config.yaml
router_score: "sigmoid"
norm: "layernorm"
optimizer: "soap_variant"
Below are experts of layer 3 (counted from 0) of a mixture-of-experts language model. Rows are named gate (a neuron's input weights, with its number), up (a neuron's input weights, with its number) and show model dimensions 0-79. Each number is 128 + 32 x the weight over its row's rms, rounded and kept within 0 to 255.
Before each expert's rows: "gets" lists some tokens that make up at least twice as much of what it gets as of all text. This comes from a sample of Wikipedia text that the model never trained on. Tokens count by the router's weight.

# expert 15
gets: "\n", " \"", " (", " or", " ", " $"
gate0 [135 130 184 127 110 139 150  95  83 110 119 130  88 151  93 143 118 156  92 127  85 137 152 128 131 140  76 144  94 143 124  98 169  71 113 150 119  80 113 153 131 142  97 119 101 141 123 147 126 143 113  89 105 131 122 148 111 181 123 144 172 100  81 149 104 135 146 150 107 147 135 159 206 125 106 189 101 140 127 136]
up0 [164 107  91 115 113 172 170  91 131 101 159 153  74 141 154 161 158  50  78 129 118 159 156 140 105 125  45 131  76  46  98 130 110  78 217 129  79  58 100 102 148 124 169 110 175 156 155  95 146 126 141 136  80 144 117 117 135 140 146 183 162 105 167 132 134 142 136 121 168  96 139 106 197 162  94 114 108 139 122 182]
gate1 [163 143 119 130  80 159 130  93  76  98 124 187 114 145 124 126 166 116  88 143 125 135  71 116 129 144 168 153 125 118 148 154 116  95 122  99 117 167 151 117 138  70 157 145 162 133  80 125 120 121 154  74 123 124 161 184 113 155 143 134 101  84 102  83  54 142 128 134 107 145  95  79 155 146 123 104 168 136 127 156]
up1 [162 165 153 139  86 156 135 132  72 124 148 142 104 125 127 153 140 125  80 114 191 114  56 113 141 176 102 163 141 104 163 169 114  72  84 135 112 205 164 116 158  53 117 166 159 108 109 125  94 115 119  80 126 108 119 153  87 115 169 145 121 134 136 140  72 138 158 180 112 153  84  72 179 152 142  93 130 155 108 101]
gate2 [ 92  98  87 135 141 140 120  79 125  94 142 135 122 116 136 155 155 103 142  83 113 214  92 143 195 116 166 130 114  96 152 129 131 174 167  86 109  96 197 151 100 126  80 102 105  82 133 172 128 116 118 108  79 122 134 127 120 194 151 140  60 148 164  87 107 127 122 126 109 117 142 119 138 120 169 108 112 154 176  97]
up2 [113 115 100 121 142 150 121  87 105  86 144 135 130 115 138 136 136 102 113  90  92 187  95 146 183 136 201 117 128  96 150 120 131 182 162  77  97 124 169 138  91 128  90 110 108  96 139 160 137 123  98 101  87 135 133 106 134 202 144 133  72 141 169  89 120 156 117 128 138  81 137  95 134  93 153  70 124 152 157  90]
gate3 [121 140 134 178 104 123 121 122 197 145 140 115 180 124 133 176 233 139 166 105  70 145 136 112 114 115  70 143 130 107 164 118 153 107  93 153 148 115 122  58  94 124 144  43 119 147 133  72 100  98 172 146 110 171 155 151 171 170 128 173 149 141 145  97 187  32 146 122 182 144 124  91 191  90 198 144 168 155 134 186]
up3 [ 97 134 121 129 111 142 108 159 193 123 163 114 147 106 106 132 149 151 221 129 139 123 160 158 127 164  56 129 167 143 140 126  99 133 101 181 157 121 132 101 120 127  93 106 122  95 209 104 116 162 157 159  61 159 126 164 114 101 163 100 141  95 151  96 134  84 151  85 105  88 115 106 137 184 199 132 132 132  96 175]
gate4 [ 98  91 143 124 126 146  89 146 172 135 125 113 114 192 125 191 103 104  85 129 149 115 113 112 103 138 116 121 133  93 172 112 123 120 148  88  89 171 150 104  74 130  93 155  87 148 148 103 133  76  76 134 158 117 156 111 101 165  93 111 148 134 123 139 107 113 144 127 190 127 104  89 128 151 100 145  89 103 144  72]
up4 [149 123  96  94 146 153  86 154 178 124 119 116 136 173 178 159  82  97 103  84 111 142 116 119 120 132  80 129 100  99 191 126 152  62 143 109 102 171 149  66  77 134  94 132 148 191 150 117 133  93 100 125 103 162 201 134 138 147  76  83 167 116 122  86  70 109 152  97 157 155  86  95 114 106 102 152 100 137 111 132]
gate5 [169 122 124  87 137 145 149 128  99 187 161 109 127 138 163 197  85  86 122 145 149  96 150 132 140 106 149 125 107  92 128  77 147 137 141  89 205  93  84 129 218  96 187 119 139 121 127 128 132 160 121 110 129 176 112 144 115 144 104 151 133 126 149  60  94 118 143 135 118  80 142 120 148 215 112 184  80  41  85  92]
up5 [148  89 167 132 127 142  38 152 115 141  97 127  78 129  77 131 131 142 149 120 167 175 167 106 102 152 125 144 136 107  90 128 216  81  97 136 117 136 172 151 110  89 140 101 104 115 144  99  69 107 145 135 140 117  59 135 155 124 110 142 154 156 120 144 109 112 155 208  79  83 124  50 150 138 145 110  85 136 126  87]

# expert 8
gets: " to", "\n", " not", " would", " 0", " can"
gate0 [127 137  96 141 127  88 152  97 171 160 111 140 106 198  94 105 109  88 147 106 135 109  39 100  73 145 152 140 100 113 135  73 188 130 137 200 104  97 125 152 103 114 169 133  93 109  96 157  75 110 151 133 125 211 141 160 129 132  84 105 141 123 126  92 126 179  65 178 152 143 169 149 157 147 134 115 155  86 107 189]
up0 [103 173  98 139 117 101 203 158 132 142 162 144 169 152 151 157 191  97 226 109 166  95  94 118 103 172 160 148 125 150  69 113 112  93  79 124 103 158 103 172 140 111 185 130 119 110 136 139 111 115 225 136 116 159 148 145  84 107 120 214 172 215 160 105 161 178 153 114 145 184 164 190 163 123 111  47 154 101 109 133]
gate1 [145 175 110 121 125 149 190 171 100 127 148 124 113 108 153 167 120 126 117  52 121 113  94 181 141 201 108  79 148 184 171 144 105 150 194 143 130 152 130  67 134 117 168 155 129  30 130  95 169  95 169 112  77 113 156 164 102 124 125 147 145 171 154  87 144 139  77 133 161  99 151 107 142 109 117 135 156 133 138 140]
up1 [113 139  74 131 158  98 122 133 131 154 143 135  87 141 142 102 117 123  71 183 118 193 136  93  69  62 116 127 115 125  62 120 138 161 118 113  92  76 137 152 104 117  94  88 100 159 137  90 129 146  69 102 179 183  77 124 140 119 131  74 164 103 124 102 133  85 177 126 169  94 117 127 103 134 116  98 111 124 139 153]
gate2 [105 191 146  91  94 168 123 100 179  57 176 165 170  87 122  84 139 145 125 101 127  82  85 184  93  77 108 142  94  89 103  96  99 149  62 131 120 162 128 101 136 121 182 143  84 137 167 121 156 164 120 137 182 140 175 121  94 130 142 143 131 116 136 125 151 133 143 150 141 150 113 127  79 171 114 126 148 121 169 134]
up2 [148 145 105 195 136 144  85  95  83  97 148 128 145 121 118 130 178 122 141 139 187  92  86  72  90  92  89 141 112 139 108 148 154 180 115 174 162  97 104 163 128  99 166 165 148 150  94  92 149 165 153 175  86 139 141  97  83 153 110 163 152 128 172 126 142 161 164 137 173 149 123 144 138 177  90  84 197 100 149 140]
gate3 [155 121 126 143 125 133 156 105 147 125 118 129  56 131  91 165 193 166 152 115 145 171  53 185  96 121  86  89  91 104 111  84 118 129  92  94 186 114 144 127 121 129  69  94 130 107  82 133 105 144  85 160 106 195 161 199 145  92 101 112 118 152 177 105 122 125 149 179 113 136  90 168 131 166 105 127 154  69 133 173]
up3 [127 112 129 102 126 107  74 145 113 135 128 119 157 142 150  81  78  95 137 150  91  91 208  88 180 112 156 169 158 153 130 171 135 103 132 165  63 153 140 151 151 132 157 170 111 141 159 137 117 113 161 112 157  85  91  82 111 179 146 128 150 103  56 149  90 148 110  82 131 123 157  94 143 104 138 140  87 213 113  68]
gate4 [159 141 151 108 128 161  80  94 115 142 122 186  74 140 138 111 153  83 162 106 134  94 152 169 122 160 124 122  75 110  69 144 131 111  80  59 144 168 126 121 156  73  87 128 159 125 147 135  90 168 140 107 123 100 103 171  99 116 157 118 187 142  78 108  97  93 125  69 112 126 133  89 149 126  88 110 164 207  96 142]
up4 [120  82 112  68 132 165  89 153 187 129 163 206 194 117 172 187  51  95 131  76 111  84 109  61 151 146 122 140  99 193 179  95 159  78 182 124  97 115 113  71 146 154 118 109 132 132 106  91 132  85 123  87  64 153 173 105 157 126 122 160 103 119 124 165  97 107 142 142 197 112 139 109 131  79  97  81 180 140  47 144]
gate5 [127 135 116 166 118 160 167 152  71 159  75 102 149 130  43 106 194 123 140 186 129 147  75  95 132  94 107 187 157 158 144 111  91 174 137 143 146 125  86 106 130 111 160  81 137 130 113 150 166  90  72  96 132 113  83 158 194 135 155 103 162 158 152  65 149 104 160 124 168 123 110  97  78 158 180 140 205 101 226 135]
up5 [123 174 142 108 102 127 115 126 141 124 101  82 145 123 118 173 111 136 112 113 143  95 104 110  88 167 174  22 127 138 173 184 130 194 114 107 122 133  80  96  81 143  87 140 101 110 124 137 102 143  78 130 117 115 190 133 105 113 153  88 101 159 160  85 175 127 104  92 114 103  93 104 166  80 147 147  86 125 139  70]

# expert 16
gets: " by", " with", " of", " to", " from", " for"
gate0 [125 130 119 100  98  54 128  98 131  87 145 185 112 198 163 175 129 182 201 139 156 163 132 110 147 112 110 176 186 151 166 129 112 175  89 137  98 134 137  90 148 132 114 185 169 122 104 161 114 145 132 168 119 173 171 154 139 202 117 118 138  81 134 124 156 194 108 119 108  81 121 106  52 157  85 141 159  93 116 119]
up0 [101 117  98  90 145 109 130 135 147  79 151 182 135 178 186 111 138 180 145 120 111 162 164  93 196 138 135 152 169 104 199 166 113 148 128 120 109 145 101 124 137 131 100 178 219 162 132 142  75 163 146 166  97 166 148 117 146 154 137 144 114 136 125 140 179 127 139 138 126  83 125 152  86 129  76 108 102 145  66 164]
gate1 [136  95 164 128 115 169 114 116  91 117 106 109  81 125  86 143 124 136 110 151 131 136 203 125 155 128 151 146 113 127  83 108  96 185 103 140 135 118 101 124 163 198  91 122 157 161 176 136 108 142  65 153  78 131 113  42 104 132 144  97 103 153 155  89 102 132 159 126  85 132 170 153 133 169 122  90 123 151 115 150]
up1 [ 83 139 132 131 142 125 137 168  99 109 137 170  77 119  89 159 131 140 106 112 147 169 127 138 127 118 163  79 128 155  78  93 139 117 145 112 108 156  99 154 199 107 165  94 146 132 109  65  88  99 135 128  85  76 105 175 108 133 149 163  99 154 150 114 120 155  81 118 181 148 150 122 168  67 138 149 120 130 144 168]
gate2 [107 117 185 119 125 123 188 109 179 142 145 114 132 201  91 115 148 101 125 154  78 129 144 127 145 128 133 170 121 149 211 167  99 185 137 179  95  94 115 113  99 143 156 111  73 154 166 138  82 148  88 134 115 118 158 130 111 130 157  93  93 143 128 162 121 110 143 111 132 110 158 102 116 142 125  93 166 135  91 110]
up2 [145 120 118 149 131 111  63 145  71 119 121 145 104 114 127 124  95 148 116 109 151 133 125 132 114 127 128  92 111 138  75  90 147 110 135  71 154 167 171 150 135 108  75 137 163 101  93 129 145 127 167 146 133 133 101 103 149 171 104 148 120  73 137 132 151 133 127 160  75 155  90 149 122 125 121 165 107 135 147 140]
gate3 [109 112 108 133  86 118  97 142 103 130 128 113 164 148 108 148 130 179  99 182 134 141  98  88 165 104 137 101  86 175 143 158 125 136 115 101 119  58 157 143 121 147 147  75  96 103 121 164 135  89 110 157 121 171  83  81 146 158 112 118 129 114 112  45 127 120 113  53 169 135 150 146 166 113 116  87 144 159 131 130]
up3 [117 124 131 151 122 133 147  90 163  76 176 160 142 139  96 109 123 117 118 127 142 181  88 142 118  88 123 112 149  70 178 133 193 107  77 115 169 111 123 136 101 173 141 103 142 145 168  70 142 133 113 184 110 129 137 111 163 182 136 149  59 115 100 116  48  85 117 202 130 108 151 153 106 189 153 115 121 156 163 158]
gate4 [125  88 144 124 118 134 119 129 121 127 131  88 189  98 145  63  95 167 138 126 126 107 109  79 231 156 144 125  67 116 126  92 192 154  54 172 100 145 218 112  97 123 107 105 173 128 116 115  84 192 136 117 181 144 163 121  67 162 106 124 178 121 164 155 101 128 135 102  89 106 189 104 202  97 105  93 174 134 165 176]
up4 [ 43 135 127 123 146 113  86  99 104  86 175 171 174 127 180  95 101  69 195 122 152 108  84 142 134 154  91 161 155 108 158 113 172 172 118 124 183 136 166 131 231 132 126  71 127 160 108 110 134 121 162 136 196 130 100 156  67 175 155 131  65 168 151 156 104 139 130 168 130 110 209 153 153 116  67 121 106 185 106 132]
gate5 [180  81 129 150  98 151 100 122 144 130 129 120 122 102 127 110 135  62 143 116 105 132 132 195 227 165 152  68  92 144 145  86  95 164 132 137  89  92  65 135  79 102  80 166 109 154 115 141 187 106 134 148  89 147 145 108 128 140  93  98 149 148 108 112 180 133 119  84 205  95 116 201 113  89  92  92 121 154 122 136]
up5 [ 82 116 132 100 108 142 144 121 138 143 137 162 174 127  92 131  88 139  90 151 163 181 113  91 124 186  99 101 151 178 155 130 114 122  74 186 169 133 152 147 135 106  36  90 142 185  89 241 165 182  92  79 152 130  89 126 142 141  91  77 109 101 188 134 166 112 136 106  94 128  96 139 102 116  68 175 141 104  81 152]

# expert 26
gets: " he", " He", " his", " she", " who", " She"
gate0 [124 125 172 127 116 202  81 152 116 142 131 156 198 139 127 131  84  59 163 121 114 120  98  91 103 140  60 139  92 120 133 154 146 153 127 117  78 173 127 123 114 113 122 163 109 165 139  97 118 143 123 135 145 134 123 184 126 133 123 138  84 130 153  94 134 173  77 116 137 139 139 150 131 105 118 116 143 148 151  86]
up0 [139 145  91 162 111  94 158  90 144  55 143  67  65 115 157 112 135 196 126 139  85 177 118 163 172 116 176 110 118 115 145 111  84  86 121 122 162  89 143 139 111 170 171 117 136  91 148 156 160 132 113 124 115 117 145 130 164 109 120 104 215 120  88 180  99  87 208 144 126 122 139 144 126 144 126 111 127 103 136 183]
gate1 [167 152 216 138 117  70 151 133  90  86 195 134 108  86 106 117 114 172  79 141 137  94 155 127 150 109 150 160 139 171 108 146  88 149 130 176 170 153 190 164 107  94 157 146  97 124 163  67 167 161 123 152 151  94 103 117 139 140 164 126 131  93 136 122 127 127 108  90 136 167 114 100 145 117 179 121 169 147 128  77]
up1 [174 120 176 154 113 100 128 108 110 117 155 160 105  93  93 126 146 150 120 183 107  82 141 114 164 126 155 161 139 157  91 136  49 171 127 150 120 125 152 183  74 102 159 146 103 110 169  69 152 211 159 175  99 106 134 131 179 113 165  94 106  85 152 145 132 148  89  96 169 178 105 107  91 115 198 115 161 138 146  89]
gate2 [141  91 117  89 127  73 141 116  97 118 182 159 121 185 114 171 111 143 156 164 172 143 145 112  47 168 179 143 181 162 166 101 116 132 160 147 137 102  90 129 197 120 135 109 143 172 204  93 158 134 167 183  98  56 163 127 176 168 120 109 135 146 102 134 127 156 116  91 149  81 152  97  84 178  98 205 151  80 122 139]
up2 [ 77 153 143 129 101 155 112 126 192  78 105  84 162  72 116  76 150 107 103 131  95  72 137 172 161  76 115 126  71 122 116 138 142 108  92  88 107 137 137  73  91  92  92 173 112  90  74 160  69 146 126 105 133 196  79 104 122 100 149 139 113 157 141  75 106 115 115 152  83 162 162 157 104 114 149  46 111 135 155 121]
gate3 [113 167 101 117 128 142 100  75 143  80 214 212 106 162 156 124 132 121  97 121  95 160  58 138 168  81 161 157 141 158 178  97 139  81 193 116 158 173 167 123 178  97 175 118 132 159 114 142 152 166 182 135 138  61 102  98 204 199 128  94 143 121 164  96 131 159 114  87 178 131 143 132 159 108 102  81 155 187 139  98]
up3 [162 117 152 110 131 116 126  93 129 175 141 117 121 144 144 171 114  88 112 120 158 132  62 143  80 128 119 160 166 126 145 113 125 161 141 171 187 113  80 121 133  86 122 134  91 115 193 172 146 104 129 178 159 141 139  98 175 105  97  88 123 133 142  52  95 147 131 123 168 110  96  85 146 105  91  70 147 150  97  89]
gate4 [ 91 185 101 134 151 157 115 124 105 110  92 136 115 127 125 147 117  94 110 135 123 157 130 118 134  95 105 167  71 128  97  90 161 138 146 142 216 115 128 146 148 148 148 135 171 133  92 116 113 161 149 127 123 147 127 118 143 125 109 165  73 127 160 134  59 145 132 158 108  98 157 165 123 210  65 104 110 134 179 132]
up4 [ 83 159 117  76 163 185  96 138  87 144 120 114 137 116 122 101 145 139 108  87  79 143 123 158 113  91 128 204 114 120 141  85 153 154 146 166 197 132  92 138 185 211 171 107 105 102  37 110 118 119 119 117 126 146 115 156 157 130 103 154 108 124 100 128  80 139 162 150 125 161 136 145  98 240  92 108 126 125 141 149]
gate5 [156 153 112 105 107 157 147 143 138 137 205 135 169 120 182 118  69 181 114 142  98 115 134  79 122 117 117 116  82  66  88 144 158 128 149 140 149 106 134 112 128 121 147 116 131 148 102 140  67 131  75 124 105 160 144 128  85 109 104  87 111 104 110 102  98 156 122 168 134 121 148 165  94  58  76 156 149 113 189 144]
up5 [145 152 194 104 111 165 100  84 101 152  93 123  85  56  75 128 147  74  83 135 145 145 109 166 130 161 108 157 216 173  93 114  59 147 128 130 105 125 138 158 147  94 128 118 128 118 162 103 175 112 115 124 135 157 112 149 211 153 119 134 190 179 120 165 132  86 124 130 117 133  95  65 180 196 161 155 138 123  72 154]

# expert 13
gets: ".", "\n", "s.", "es.", ").", "y."
gate3 [132 145 147 111 113 119 136  95 119 165  75  96 116 125 109 167  94  99 124  79  67  90 148 146 184 156  89 131 133 101 130  76  99 134 148 120  32 117 187 108 112 128 138  74 120 140 164 156  99 126 126  85 100 185 126 159 132 126 102 147  66 209 129 137 144 125 100 100 140 145 157 188  99 103 127 119 108 150 114 134]
up3 [111 153 162 135 124 139 114 141 150 142 175 125 122  79 111 144 120 177 169  72 142 123 170 168 123 131 202 142 138 139 148 147 137 119 137 129 154 148 152 154 122 167 168 154 150 160  62  96 141 120 133 150 111  73 105 154 128 164 143 101  89 131 144 130 166 116 161 115 102  89  81 119  67 117 119 118 129 145 125  78]
gate4 [137 179 119 151  73 142 173  92 190 144  84 150 148 208 201 187 127  90 151 167  98 143 115 102 145 122  69  89  97 132  58  63  96 132 115 142 179 118 122 124 148 108 114  87 145 212 168 151 138 121  81 134 160 122 136 121 127 137 125 119  85  82 127 131 162 180 134 133 142 164  97 166 213 141  75 173 157 121 174  68]
up4 [126 179 121 161  73 141 200  79 193 135 101 115 157 217 165 175 120 113 138 183 134 118 114 100 145 121  91  97 117 162  84  76 104 140 132 168 173  96 112 119 163  81 131 110 155 195 164 137 126 127  89 155 146 106 135 103 141 164 155 129  96  59 153 138 158 147 144 106 118 198  95 138 193 135  89 178 170 119 187  87]
gate5 [128  93  86 160 112  77  83 106 173 122 124 147 119  95 182 171 158 152 171 215 154 127 232 150 125  76 154 156 135 129 129 114 124 119 155 132 122 158 102 140 108 133 147  97  62  85 140 113 114 154  99 127 173 176 150  71 146 126 128 120  89 131 108  47  75 124 125 116 163 141 160 150 117 150 103 108 130 143 215  81]
up5 [157 138 180 125  90 180 181 118 115  90 119 166 124 169  97  87 138 124 157  56  71 150  48  58 139 121  95 120 103 119 150 135 188 137 100 124 160 121 147 110 136 143 152 115 193 186 114 147 156 131 165  98 109 133 100 112 124 135 101 177 143 116 151 182 145 121 143 157  95 103  88 132 123 155 172 135 177 101  85 146]
gate6 [199 141 146 158 120 160 114 107 114 150 137 135 123 152  88 121 128 100 187  96 151 171  99 133 138  96  62 147 150  82 168  70 114  52 126  61  90 113 132 115 177 169 186 156 129 119  98  81 141 135 131  84 118 118  70 105 151 149 152 200 161 135 176  97 110  97 153 158 106 146 168  98 148 135 114 141  92 111 140 118]
up6 [130 110 180 122 134 142 101 157 148 164 130 112 132  96 112 113 160 141 148  99  96 153 126 135 133 101  69 129 128 118 146 110 172 147  81 172 116 142 126  89 155 242 188  66 102 188 106  74 119  22 107 142 161 143 107 119 166  97 125 142 197 110 136 159 158  83 135 176 130 115 150 204 150 143 167 204 108 123 135  88]
gate7 [153 141  90 108 114 131 121  99 117 148 148 127 122 129  87 171 143 151  76 129 152  89  58 217 104 178 152 144 185 149 157 154 129 187 143 140 115 131 116 135 145  72 113  89 176 156 117 181 133 118  66 105 126 131  94 135 116 176 136 106 124 155 120  90 118  83 127 170 167 158 104 118 153 103 127 136 121 138 103 137]
up7 [126 113 131 129 127 112 166 115 127 121  97 140 152 164 208 136 126  70 171 148  87 161 205  70 158  74  77 103  52 149  81  78  97  63 141  95 138 126 122 102 107 158 140 153  89 138 148  96 153 150 214 118 144 156 145 156 147 102 104 119 123 110 132 173 128 167 102  75  98  92 159 149  91 131 118 121 203 101 170 135]
gate8 [148 151 139 173 111 104 136 181 113 126 158 127 125 156 108  81 142 130 178 143  85 150 147 169 125 183  91 119 156 130 107 119 124 191 171 198 174 116 101 112 145 114 142 128 115 115 174 155 118 118 197 130  98 175 118 148 136 117 125  78 132 137 111 133 118 104 105 100 142 119 112 139 157 149 236 135 143 142  90 186]
up8 [106 155 132 162 146  99  67 127  77 157 128 113 115 211 109 143 143 175  79 133  90 207 135 108  76 147 158 145 112 139 145 100 116 136 115 112  97 166  86 158  89 126 111 130 123 117 135 157 129 106  90 156 158 141 131 141 183 135 133 126 113 119 108 134 113 132 126 112 134 184 136 103 135 138 149  94  94 123 130 146]

# expert 37
gets: "\n", "-", " =", " It", "=", " is"
gate3 [140  73  86 175 121 123 104 123  91 111 118 126 166 158 189 152 131 153 112 187 106 125 139 160  91 120 108 128  89 150 172  94  84 111  82 138 112  78 179 107  66 123 126  99 115 106  93 104 123 102 144 113 100 112  94 131  95 129  63  98 110 132  66 131 118 157 109 151 153  96 166 125  97 100 121 157 123  49 149 136]
up3 [145  71  94 181 131 120 105 126  88 103 129 150 163 180 149 139 143 161 120 181 113 131 132 149 108 117 121 148  94 144 179 101  78 126  81 140  93  60 180 134  68 129 131 128  95  88 101 102 141  94 144 134  91  76 100 119  93 137 107 110 107 120  71 133  96 154 110 159 159 122 164 118  90  88 156 158 132  54 141 141]
gate4 [131 122 109 174  76 128 105 126 145 165 103 147 198 132 133 188  55  86  97 176 119 159 108 168 135 171  59 116 135 220 108 141 131 124 122 120 106 118  92 103 141 162  85 126  97 179 109 160 161 142 119 114 181 119  96 103 107 175  59 114 153 160 131  75 152 100  91 117 188 123 111 135 125 128 169 146 125  94 128 103]
up4 [ 88 160  97  92 125 102 164 145 149  81 132 147 119 110 147 103 135 138 139 121 167 101 102 130 159  83 139 130  92  35 211 117 127 141 154 154 153 102 178 106  73  61 111 106 128 116 205 146 147 115 135 136 139 159 173 171 165  71 139 105  82  90 143 140  82 167 134 117 108  71 160 104 104 142 129 161 119 101 144 163]
gate5 [145 169 171  94 106 106 152 122 125 129 130 137 157 163 151 165 156 147 173 166 124  95 171 142 103  94 145 149 122 145 100 107 127 103 137 119 124 163 143 128 123  39 139 229 121  89 152 126 150 140 138 159 128 155 169 189 152 168 121  76 121 149  79  99  47 123 131 138 141 149 159 178 144 116 115 105 209 103 151 168]
up5 [ 90 132 111 128 118 145 147 139 119 120 139 113 145  98  78  75 110 131  96  78 178 132  83 133 154 173 124 127 166 114 157 152 150 141 116 146 137  88 103 111 150 201 121   0 110 152  85 133  78 119  90  95 154 144  74  96 116  88 137 171 109  92 168 132 213 153 132 109  98 116  67 107 103 164 127 183  78 156 120 113]
gate6 [ 84  97 126 222 136 143 164 129  94 181 144 109  90  99 106 184 111 108 191 115 171 172 102  73  99 127  97 177  98 124 170  61 133 127  90 157 125 153 112 166  98 152 109  43 128  88 127  91 152  76 124 135  94 166 122  99 113 152 166  99 113 176 113 101 125 149 146 135  81  82 165 184 149 158  79 138 136  78 147  77]
up6 [ 85 108 178 144 130 143  99 107 146 174 122 152 111 100 142 138  50 167 118 139 109 142 129 147 152 123  74  96  98 160 106 140  89 100 121 137 101 119 118 117 149  73  95 180 137 120 129 139 111 145 125 120 144  93 137 182  88 172 132 100 187 104  91 169 143  91 130 192 117 123  99 131 139 115 180 183 136  67 128 157]
gate7 [105  66 191 174 101 120 129 145 189 144 130  83 103 142  75 132 134 224 199 120 224 117 118 188  95 108 120 106 134 180 120  77 125 145 129 122  91 104 171 194 133 101 129 143  88  37 185  89 106 138 109 181  99 120 172 207  94 168 152 105  96 154  66  89 100  92 113 128 137 132 167 111 140 127 144 137 112 108 118 101]
up7 [119 152 196  94 107 120 200 113 109 197 148 106 159  51 192 119 187  58 123 128 121  70 113  65 174 123 134 112 138 154 138 165 162 102 103 171 167 160  85 124 143 160 114  59 141 136  85 136 153  41  93 109 147 141  98 113 109  78 106  82 121 162 123 196 141 165  92 106 136 132  84 135 207 123  93 163  81 124 121 147]
gate8 [115 156 137 128 157 161 111 120 150  71  99 125 151 167 146 144 123 140 125 114 119 130 157 149 118  52  71 174 125 135 121 125 137 117 128 120 121 139 107  91 168 169  94  99 106 122 116 113 114 103  74  99 149 151 140 156 129 154 110 163 122 121 145  30  78  50  89 147 129 160  99 196 151  97 121  96 119 150 126 102]
up8 [105 118 146 133 138 165 124 156 123  84 142 101 159 169 146 205 131 196 143 128 120  94 163 159 136  52  79 164 113 131 157 122 131 121 132 143  86 148 134  95 157 160  93 117  93 129 110  89 145  89  80 123 141 166 120 100 136 128 131 123 123  89 113   8 132 102 145 139 146 123  75 134 113 110  93 101 108 142 134  74]